{
  "n_layer": 13,
  "d_model": 320,
  "n_experts": 80,
  "experts_per_token": 8,
  "d_expert": 64,
  "d_shared_expert": 64,
  "activation": "swiglu",
  "moe_layers": [2, 3, 4, 5, 6, 7, 8, 9, 10, 11, 12],
  "router_score": "sigmoid",
  "normalize_top_k": true,
  "routed_scale": 1.0,
  "balance_loss": 0.00287,
  "balance_bias": true,
  "router_bias": true,
  "init_std_router": 0.00786,
  "lr_router": 0.00145,
  "n_head": 5,
  "n_kv_head": 1,
  "head_dim": 64,
  "vocab_size": 11272,
  "norm": "rmsnorm",
  "norm_place": "pre",
  "norm_eps": 1e-05,
  "positions": "learned+rope",
  "rope_base": 1740.0,
  "rope_fraction": 1.0,
  "qk_norm": false,
  "attn_scale": 0.125,
  "tie_embeddings": false,
  "parallel_block": true,
  "init": "normal",
  "init_std_qkv": 0.0307,
  "init_std_o": 0.00601,
  "init_std_up": 0.0307,
  "init_std_down": 0.00373,
  "optimizer": "cautious_adamw",
  "lr": 0.000829,
  "beta1": 0.9,
  "beta2": 0.95,
  "weight_decay": 0.051,
  "lr_head": 0.0131,
  "grad_clip": 0.5,
  "warmup_steps": 256,
  "schedule": "wsd",
  "decay_fraction": 1.0,
  "decay_shape": "linear",
  "final_lr_fraction": 0.1,
  "batch_tokens": 131072,
  "seq_len": 1024,
  "doc_mask": false,
  "train_tokens": 1816000000,
  "steps": 13855,
  "dataset": "wikipedia_en"
}
Below are experts of layer 7 (counted from 0) of a mixture-of-experts language model. Rows are named router (the router's row for the expert), gate (a neuron's input weights, with its number), up (a neuron's input weights, with its number) and show model dimensions 160-199. Each number is 200 + 20 x the weight over its row's rms, rounded and kept within 0 to 999.
After each expert's rows: "mostly gets" lists some tokens that are sent to it at least half of the time. This comes from a sample of Wikipedia text that the model never trained on.

# expert 36
router,222,205,188,217,178,146,213,197,227,193,192,197,207,237,203,219,184,204,193,211,210,231,206,215,184,217,239,180,219,221,213,176,201,192,178,181,218,208,190,198
gate0,223,202,203,202,205,190,223,213,201,181,239,204,195,207,209,208,202,173,224,193,203,217,209,202,218,251,215,207,168,191,213,203,193,182,177,168,186,204,219,184
up0,175,177,211,208,189,213,236,222,152,227,189,201,197,166,205,216,176,170,223,193,194,218,221,196,253,207,234,177,195,193,191,218,196,191,184,195,201,185,185,198
gate1,199,203,202,190,166,184,276,212,207,214,222,224,212,183,195,217,207,215,185,224,230,211,198,213,201,238,198,212,177,211,193,211,192,175,202,203,183,195,168,230
up1,196,184,180,233,163,210,205,204,216,215,236,190,198,197,234,243,214,234,225,232,216,211,201,212,193,232,223,171,220,199,173,216,181,154,199,195,195,244,201,187
gate2,211,178,186,224,198,215,255,222,162,201,160,187,180,192,223,180,178,200,202,195,209,198,194,175,207,208,160,210,241,192,191,227,215,239,220,186,201,214,202,208
up2,208,208,225,179,194,236,215,187,172,206,220,228,198,216,200,190,168,176,196,223,181,171,209,198,210,158,235,218,193,179,192,211,175,181,198,243,168,221,172,228
mostly gets: "football ", "\" ", "This ", "kg ", "Football ", "this "

# expert 5
router,173,234,202,185,229,177,216,180,220,206,165,211,192,235,199,215,179,204,174,219,229,231,229,207,240,201,243,225,204,216,214,188,225,178,197,182,183,177,182,177
gate0,210,178,190,179,211,184,203,246,160,199,203,214,216,198,210,219,174,155,176,229,214,205,213,199,199,190,217,229,180,227,223,200,205,207,211,171,193,205,190,224
up0,201,183,180,210,190,224,207,200,200,192,209,222,189,212,194,204,177,238,234,162,174,195,211,201,221,160,204,216,148,190,185,187,191,204,235,192,166,200,172,198
gate1,183,218,221,228,204,191,187,158,214,197,207,231,206,192,210,186,199,199,225,251,226,215,183,204,231,181,206,250,226,208,228,203,235,178,200,218,205,147,198,197
up1,208,218,223,188,233,225,230,197,216,189,165,212,187,189,198,218,192,169,155,249,206,172,188,209,236,236,213,249,175,187,207,168,188,206,221,191,216,188,214,163
gate2,190,203,215,185,169,237,175,224,186,195,195,219,193,192,219,221,185,191,163,157,214,203,231,221,238,183,215,260,194,211,198,215,180,194,220,194,200,174,194,205
up2,191,195,190,250,205,203,222,235,165,215,194,209,219,177,212,231,210,221,198,224,155,208,158,220,193,187,183,203,177,197,191,208,218,188,184,218,216,187,151,218
mostly gets: "several ", "many ", "these ", "various ", "political ", "military "

# expert 17
router,218,229,179,181,219,194,215,211,207,200,158,201,189,241,199,212,205,209,192,183,205,195,203,211,203,191,196,207,216,222,185,205,210,172,181,176,209,213,183,178
gate0,233,199,183,173,230,139,188,218,216,234,205,192,176,242,228,214,220,194,182,205,178,199,158,232,241,232,194,234,191,195,232,199,229,188,139,172,192,199,190,199
up0,226,176,198,190,219,221,199,207,190,188,155,228,212,183,184,184,183,196,217,211,228,225,205,190,183,196,226,182,185,220,219,234,212,215,206,197,209,167,168,211
gate1,199,204,177,174,213,173,197,184,176,234,182,226,188,195,200,229,226,185,181,199,196,229,202,223,191,195,254,184,148,214,177,228,203,205,224,202,204,229,218,197
up1,204,188,207,232,191,169,179,213,183,190,195,172,202,184,226,191,185,196,217,191,186,199,195,209,206,176,185,211,223,202,223,170,217,196,217,229,179,179,198,188
gate2,217,169,158,170,199,234,226,223,256,194,225,184,198,243,209,188,202,190,183,198,192,201,245,191,181,180,210,179,207,210,209,209,202,204,163,205,214,172,249,180
up2,199,172,191,215,172,222,175,214,226,189,193,142,220,243,189,218,196,216,194,172,198,173,229,195,168,211,193,209,215,206,166,239,236,222,195,156,223,191,230,206
mostly gets: "doc", "politician", "author", "soci", "His ", "trans"

# expert 66
router,201,203,186,216,215,184,222,206,209,235,185,181,203,214,210,202,185,189,176,209,222,218,202,217,186,178,225,194,205,247,211,196,222,182,180,176,227,149,153,190
gate0,198,200,189,198,226,205,178,197,224,213,198,215,183,225,188,187,183,192,200,168,205,210,170,212,236,180,171,223,191,218,215,227,236,227,207,183,212,192,227,205
up0,191,189,181,221,194,228,225,205,234,210,155,207,202,197,190,192,191,190,203,206,209,188,186,203,234,202,207,219,183,164,201,199,224,190,189,177,199,160,224,193
gate1,206,206,183,210,209,221,178,210,217,187,186,205,199,193,198,188,172,234,192,210,203,201,172,177,179,177,183,178,187,206,145,185,224,189,201,180,196,192,242,210
up1,235,225,206,182,218,180,205,138,188,210,193,228,182,196,187,206,196,153,204,180,225,192,228,202,238,181,206,193,183,192,207,159,145,239,212,198,198,180,200,207
gate2,229,189,203,188,218,158,197,216,201,189,207,209,197,199,209,209,231,220,167,205,252,220,204,198,198,153,218,204,159,200,207,190,190,176,210,195,165,204,219,155
up2,209,221,181,194,204,181,199,216,221,194,197,166,216,230,184,183,205,218,166,216,227,210,215,222,181,203,194,228,165,204,192,236,171,185,247,222,229,186,172,192
mostly gets: "201", "197", "199", "200", "202", "198"

# expert 72
router,198,230,201,225,169,160,212,194,201,215,197,198,212,197,197,219,201,198,195,169,190,226,200,212,207,196,238,187,197,231,230,200,206,177,154,216,179,175,181,201
gate0,221,183,228,223,196,201,196,166,216,164,231,209,188,179,215,186,213,200,187,204,202,184,216,187,209,205,209,182,195,176,201,238,218,212,216,212,213,209,225,247
up0,223,214,177,179,187,229,181,172,149,239,237,205,192,184,195,235,216,221,211,178,203,172,187,210,201,195,190,231,187,160,209,171,208,190,202,187,175,203,189,215
gate1,214,185,211,218,155,171,205,180,218,180,194,218,209,187,208,221,215,213,191,229,214,210,195,189,188,175,175,188,186,214,228,211,189,227,206,219,197,172,211,159
up1,173,210,211,206,178,216,236,172,177,244,185,222,202,229,195,181,207,178,183,183,239,217,194,175,216,148,209,220,208,174,151,168,186,192,221,218,197,178,217,238
gate2,192,233,221,187,172,193,254,236,181,174,218,194,178,219,188,187,172,143,162,178,218,239,213,208,215,201,173,212,193,163,211,172,210,206,202,238,199,202,205,179
up2,218,217,215,198,193,198,226,275,183,188,196,189,185,214,166,217,188,204,208,210,202,219,206,193,245,141,208,183,179,217,219,221,227,219,203,207,178,205,173,203
mostly gets: "201", "199", "200", "194", "198", "196"

# expert 11
router,208,219,187,218,250,202,213,209,208,235,195,193,206,201,215,186,178,174,173,191,216,194,188,219,229,166,213,213,201,216,234,190,222,205,172,159,197,181,179,181
gate0,193,190,217,183,225,233,201,172,190,217,221,165,177,184,187,183,181,143,219,178,207,187,197,207,147,205,181,212,199,230,181,174,193,213,192,177,201,195,199,176
up0,190,200,204,215,193,168,203,197,233,165,194,211,201,200,194,198,172,195,176,230,229,223,216,200,218,181,189,210,224,215,205,175,171,190,148,244,219,210,182,252
gate1,173,193,208,218,210,199,232,195,200,215,188,176,179,228,233,194,190,176,139,228,224,180,191,190,203,212,228,218,193,207,244,168,193,213,235,187,184,179,173,182
up1,187,187,227,213,203,196,228,194,165,242,205,202,206,185,208,185,211,188,182,192,223,189,185,220,179,181,210,173,215,217,205,180,194,219,211,205,198,217,169,172
gate2,196,209,185,217,205,186,199,170,223,238,198,169,216,182,187,211,209,197,202,178,206,227,211,199,195,236,203,198,197,208,217,217,224,162,198,188,205,174,186,232
up2,197,187,208,203,197,233,197,187,229,229,200,176,231,172,182,204,197,164,196,230,207,209,217,157,212,216,216,235,191,185,185,188,200,160,222,210,201,199,188,166
mostly gets: "present", "particip", "father", "event", "author", "mark"

# expert 10
router,174,226,229,213,244,201,218,170,209,210,193,192,184,240,223,197,205,156,184,216,238,225,188,202,221,176,237,205,201,224,177,184,235,179,189,157,188,198,173,174
gate0,180,202,200,181,209,192,152,181,217,188,200,207,185,204,226,182,201,200,195,202,188,220,224,225,209,166,210,215,227,194,207,197,241,217,161,206,212,197,193,194
up0,233,220,203,224,213,191,233,186,198,201,207,208,215,204,172,189,197,205,202,209,213,206,228,168,230,203,210,169,183,217,169,191,183,161,220,233,195,177,204,210
gate1,225,189,188,163,159,199,198,235,195,167,185,190,186,173,186,242,180,227,239,189,146,191,223,233,157,210,171,170,219,207,196,225,179,209,194,208,213,223,219,232
up1,194,223,211,204,222,198,197,215,189,171,167,175,190,232,154,189,212,216,203,213,160,198,175,174,197,183,189,210,214,186,170,217,177,194,203,227,142,222,215,180
gate2,213,236,196,192,165,214,202,210,191,218,191,179,192,203,171,224,221,205,238,207,219,225,181,230,220,236,197,200,199,176,184,206,207,226,188,182,190,219,203,192
up2,201,225,187,230,193,170,203,196,214,210,177,185,209,182,195,200,190,225,190,219,214,191,190,169,225,170,197,208,194,229,234,182,196,181,184,177,226,188,214,202
mostly gets: "America ", "Europe ", "Green ", "Matt ", "order ", "Hill "

# expert 2
router,221,225,202,197,212,172,204,215,228,223,205,222,192,217,219,203,168,163,197,220,237,223,191,199,243,148,234,210,201,218,199,179,225,178,176,184,211,178,192,166
gate0,178,208,210,166,221,189,225,195,215,214,207,198,195,236,154,199,183,190,241,213,179,222,242,178,202,216,205,221,173,178,200,189,183,218,193,177,216,213,176,205
up0,185,183,191,215,183,185,190,215,184,198,201,179,200,156,209,193,211,236,214,183,179,213,186,188,201,177,209,165,183,221,208,176,227,178,186,214,158,203,198,207
gate1,195,204,211,187,196,189,223,182,218,238,183,228,219,204,228,221,224,188,216,231,209,232,229,186,183,222,201,168,213,172,207,177,211,191,216,207,206,216,172,194
up1,194,234,174,202,206,213,214,233,164,181,208,202,219,194,248,190,203,230,198,217,218,181,178,196,181,194,185,199,187,210,203,219,175,165,193,185,193,194,217,199
gate2,234,249,200,169,195,199,207,201,188,202,169,188,222,224,198,181,188,147,206,203,200,229,220,194,181,211,201,197,188,189,257,188,214,215,187,212,200,176,180,186
up2,247,200,218,177,228,182,220,187,195,176,180,212,221,206,223,191,229,208,213,198,193,219,186,183,183,215,184,210,220,200,160,214,189,207,212,189,179,242,210,196
mostly gets: "After ", "During ", "His ", "These ", "Its ", "whose "

# expert 65
router,240,219,171,178,195,191,177,185,237,207,179,196,194,225,229,213,206,205,207,195,190,228,215,230,208,196,201,188,220,229,179,198,219,168,198,187,207,196,209,213
gate0,195,210,181,192,205,191,181,191,215,202,211,193,231,222,216,194,232,215,188,189,188,199,181,214,216,204,213,210,203,210,202,179,163,168,172,209,211,213,206,207
up0,196,204,168,197,221,204,231,215,185,194,231,220,184,180,208,192,155,209,214,208,189,204,199,199,196,222,195,192,194,202,216,215,200,220,218,194,196,190,200,213
gate1,158,183,236,218,188,183,183,207,212,196,229,207,191,192,182,191,208,216,154,152,188,167,200,239,200,200,196,235,208,205,183,233,227,211,180,227,188,208,192,174
up1,161,181,218,212,205,185,198,232,195,172,161,170,197,186,207,189,190,178,204,215,230,211,209,171,211,186,215,186,194,199,199,165,191,196,213,186,212,171,150,146
gate2,220,197,177,178,205,194,208,211,242,196,233,176,181,201,187,191,214,210,186,216,216,195,226,205,197,200,222,223,186,192,205,184,187,227,198,171,186,222,178,224
up2,174,181,230,230,200,168,207,176,171,204,203,216,219,197,174,210,206,182,217,209,195,190,200,201,194,191,221,184,213,235,216,211,219,238,176,182,191,175,235,156
mostly gets: "School ", "Cup ", "Council ", "Park ", "Center ", "Award "

# expert 31
router,213,228,182,200,204,192,217,215,211,216,177,186,200,231,192,207,186,199,210,202,208,222,198,205,183,200,213,208,252,220,214,190,202,181,194,192,214,197,187,180
gate0,215,217,184,154,210,219,183,204,193,198,232,209,217,203,207,217,179,183,169,226,220,219,203,194,217,201,203,208,247,211,188,209,187,227,200,185,195,198,165,171
up0,220,189,190,210,193,198,215,195,181,206,197,191,235,190,193,207,178,195,225,204,213,199,208,229,176,192,170,197,193,168,232,182,204,197,203,247,205,171,239,200
gate1,193,195,181,219,200,204,189,204,207,195,192,190,227,200,197,235,198,205,170,194,227,198,217,229,189,203,218,154,186,195,252,190,201,226,201,189,224,184,175,204
up1,197,212,202,141,188,205,195,228,195,219,207,151,223,196,191,165,216,197,206,165,192,180,206,195,206,182,210,186,188,219,207,215,170,207,208,194,175,191,160,220
gate2,208,168,176,231,219,201,200,224,189,225,237,227,214,234,196,215,202,224,212,197,204,179,185,203,177,201,193,241,206,195,238,183,205,214,199,191,211,154,199,213
up2,178,220,184,179,172,172,230,186,184,183,221,230,211,199,200,211,183,197,212,222,205,237,200,216,199,196,186,194,229,203,188,172,232,182,206,202,181,215,167,211
mostly gets: "his ", "the ", "their ", "this ", "her ", "His "